python train.py --num_hidden_layers=12 --experts_per_token=1 --d_shared_expert=0 --hidden_act="mish" --lr_router=0.00166 --vocab_size=8192 --norm_eps=1e-06 --optimizer="adamw" --learning_rate=0.000893 --beta2=0.98 --train_tokens=297600000
Below are experts of layer 6 (counted from 0) of a mixture-of-experts language model. Rows are named up (a neuron's input weights, with its number) and show model dimensions 0-159. Each number is 200 + 40 x the weight over its row's rms, rounded and kept within 0 to 999.
Before each expert's rows: "mostly gets" lists some tokens that are sent to it at least half of the time. This comes from a sample of Wikipedia text that the model never trained on.

# expert 6
mostly gets: " had", " was", " began", " became", " has", " won"
up0,225,196,127,191,214,230,166,200,142,218,205,237,156,232,193,176,180,135,192,266,200,178,166,225,172,124,181,227,179,187,265,243,176,168,187,246,72,245,241,215,170,260,163,178,205,241,230,201,155,186,158,189,274,274,206,304,162,201,282,164,162,146,154,223,177,238,165,187,224,144,203,189,156,74,123,185,224,144,199,226,233,158,168,172,238,252,253,214,163,236,249,198,225,207,154,192,225,124,254,201,206,177,179,178,257,239,194,171,176,187,191,94,185,228,175,167,220,157,164,207,178,221,240,237,187,143,166,228,187,213,155,233,220,188,205,172,192,175,227,209,243,182,202,222,159,213,244,217,180,164,194,191,166,164,174,197,242,174,283,183

# expert 3
mostly gets: "aged", " 1st", " Nominated", " Cons", " No", " available"
up0,213,212,251,268,183,147,251,203,172,216,245,144,234,162,171,208,159,213,207,287,295,164,170,306,243,245,275,200,181,247,192,145,171,271,232,183,157,163,191,202,166,269,135,172,193,243,235,206,163,214,155,199,260,150,228,117,297,292,234,213,233,160,186,167,272,147,183,203,207,211,123,183,171,225,172,161,151,222,235,144,170,189,246,225,204,243,247,145,187,275,143,225,176,172,225,209,170,161,208,228,259,184,209,198,238,196,264,236,192,248,153,225,140,209,191,274,194,163,161,181,206,177,200,197,197,213,250,189,160,204,147,232,234,220,172,136,203,273,216,188,235,173,186,195,230,188,181,236,216,127,228,218,191,165,184,142,229,120,168,262

# expert 5
mostly gets: " John", " University", " Peter", " Michael", " William", " David"
up0,148,181,205,203,186,186,177,227,231,260,256,242,134,323,223,233,238,163,150,254,117,169,212,152,169,111,163,176,200,160,133,172,224,184,146,287,211,237,217,200,183,236,218,117,156,219,176,253,295,159,236,176,248,156,250,219,182,214,177,211,215,264,216,204,199,220,148,289,275,150,244,117,254,195,199,142,245,206,162,173,198,181,131,180,245,180,176,77,194,208,190,197,176,217,183,271,223,302,227,176,167,212,212,191,221,251,236,181,217,304,182,205,167,141,238,141,247,199,183,168,162,209,204,216,176,232,244,226,117,213,190,175,187,231,229,200,189,204,290,232,247,214,236,139,207,169,218,208,169,164,238,241,232,177,160,130,139,236,237,267

# expert 0
mostly gets: "—", "featuring", " ,", ",", " India", " countries"
up0,228,242,225,151,123,210,162,269,177,173,254,201,233,219,184,161,207,227,145,161,229,195,188,253,245,280,191,152,226,148,195,193,190,169,215,213,162,185,213,189,242,249,281,157,123,197,202,201,244,91,275,260,181,238,234,221,178,205,184,207,224,255,190,258,189,205,175,255,203,205,232,175,239,124,200,180,202,135,202,162,130,167,226,227,256,147,152,242,216,223,152,181,174,186,217,156,191,228,197,215,168,159,247,217,218,225,199,146,192,170,167,165,250,173,223,165,136,239,232,239,175,179,264,223,234,242,179,188,173,248,236,166,179,185,248,203,132,272,177,304,225,142,187,294,214,209,230,221,224,205,219,207,153,178,193,144,176,205,256,240

# expert 2
mostly gets: " Genus", " species", " genus", " Species", " Phylum", "Species"
up0,257,207,165,231,172,251,234,226,150,186,228,97,236,160,176,211,120,183,182,208,262,199,199,200,212,156,263,128,206,147,228,251,266,222,235,176,261,270,193,141,155,233,244,239,155,199,208,233,231,218,222,132,187,180,194,189,158,208,169,240,186,122,183,242,144,163,203,266,220,239,211,206,212,259,159,132,212,176,308,169,142,238,227,216,188,143,224,211,220,165,182,184,120,184,222,203,172,184,195,202,219,176,183,195,229,231,220,173,162,241,174,207,225,165,240,262,217,210,207,193,245,204,181,228,177,260,192,208,132,257,160,115,255,288,156,207,191,158,142,115,237,202,199,197,150,206,183,167,267,184,196,217,223,252,164,204,207,166,208,187

# expert 1
mostly gets: "=", " =", " Notes", " mid", " ·", "\n"
up0,185,220,216,195,176,233,202,239,165,194,114,179,201,207,168,218,190,193,162,200,190,181,247,170,204,201,151,187,78,179,216,234,166,230,185,272,151,279,205,167,117,127,194,207,195,282,181,160,192,204,64,209,218,102,177,137,162,348,190,220,231,197,188,217,111,248,145,149,162,178,171,175,205,207,87,197,218,235,272,197,168,239,220,235,202,242,182,149,248,150,225,149,235,206,224,245,230,236,144,216,132,242,152,138,216,235,185,221,200,213,202,210,175,229,137,175,233,156,238,173,155,189,136,242,164,241,159,220,208,198,178,228,207,245,247,228,207,183,197,328,222,178,204,181,202,202,125,261,210,274,239,181,221,155,253,211,212,141,228,215

# expert 7
mostly gets: " Wh", " DF", " Loss", " MF", "Senior", "Gls"
up0,156,188,229,207,169,220,168,228,296,307,173,218,176,171,218,170,224,169,258,193,221,180,242,224,208,188,153,175,108,170,170,245,217,188,184,280,236,205,222,144,131,168,234,183,232,215,228,205,232,221,142,181,228,220,123,179,217,176,198,165,205,195,136,213,225,213,162,212,218,205,176,141,180,242,247,175,242,226,208,222,284,247,233,226,189,188,160,243,203,204,228,211,163,204,246,163,222,247,220,254,231,190,166,144,102,228,119,198,192,229,217,220,146,184,177,232,265,194,230,146,229,178,228,209,181,179,200,220,140,174,231,216,252,259,238,200,151,147,244,219,173,183,266,138,165,227,182,210,211,230,172,211,161,158,155,160,190,133,315,245

# expert 4
mostly gets: "č", "kh", "ū", "ér", "ş", "ș"
up0,257,212,170,165,215,262,191,82,252,160,192,181,188,171,238,195,222,184,231,252,302,221,262,231,237,166,177,195,189,155,216,188,201,143,261,175,202,134,235,231,157,170,213,188,189,211,174,219,156,208,208,266,169,207,131,224,294,201,203,130,158,214,206,276,156,202,206,184,218,246,202,206,170,193,193,186,177,197,205,181,281,185,225,161,157,249,220,164,162,223,251,192,181,178,232,216,146,210,203,206,181,245,146,256,223,194,185,187,190,206,237,209,174,218,175,220,259,216,164,330,197,272,155,178,155,278,246,144,141,165,197,199,270,175,220,222,186,238,199,175,170,217,103,143,186,257,213,233,204,182,197,164,152,226,303,259,174,136,162,224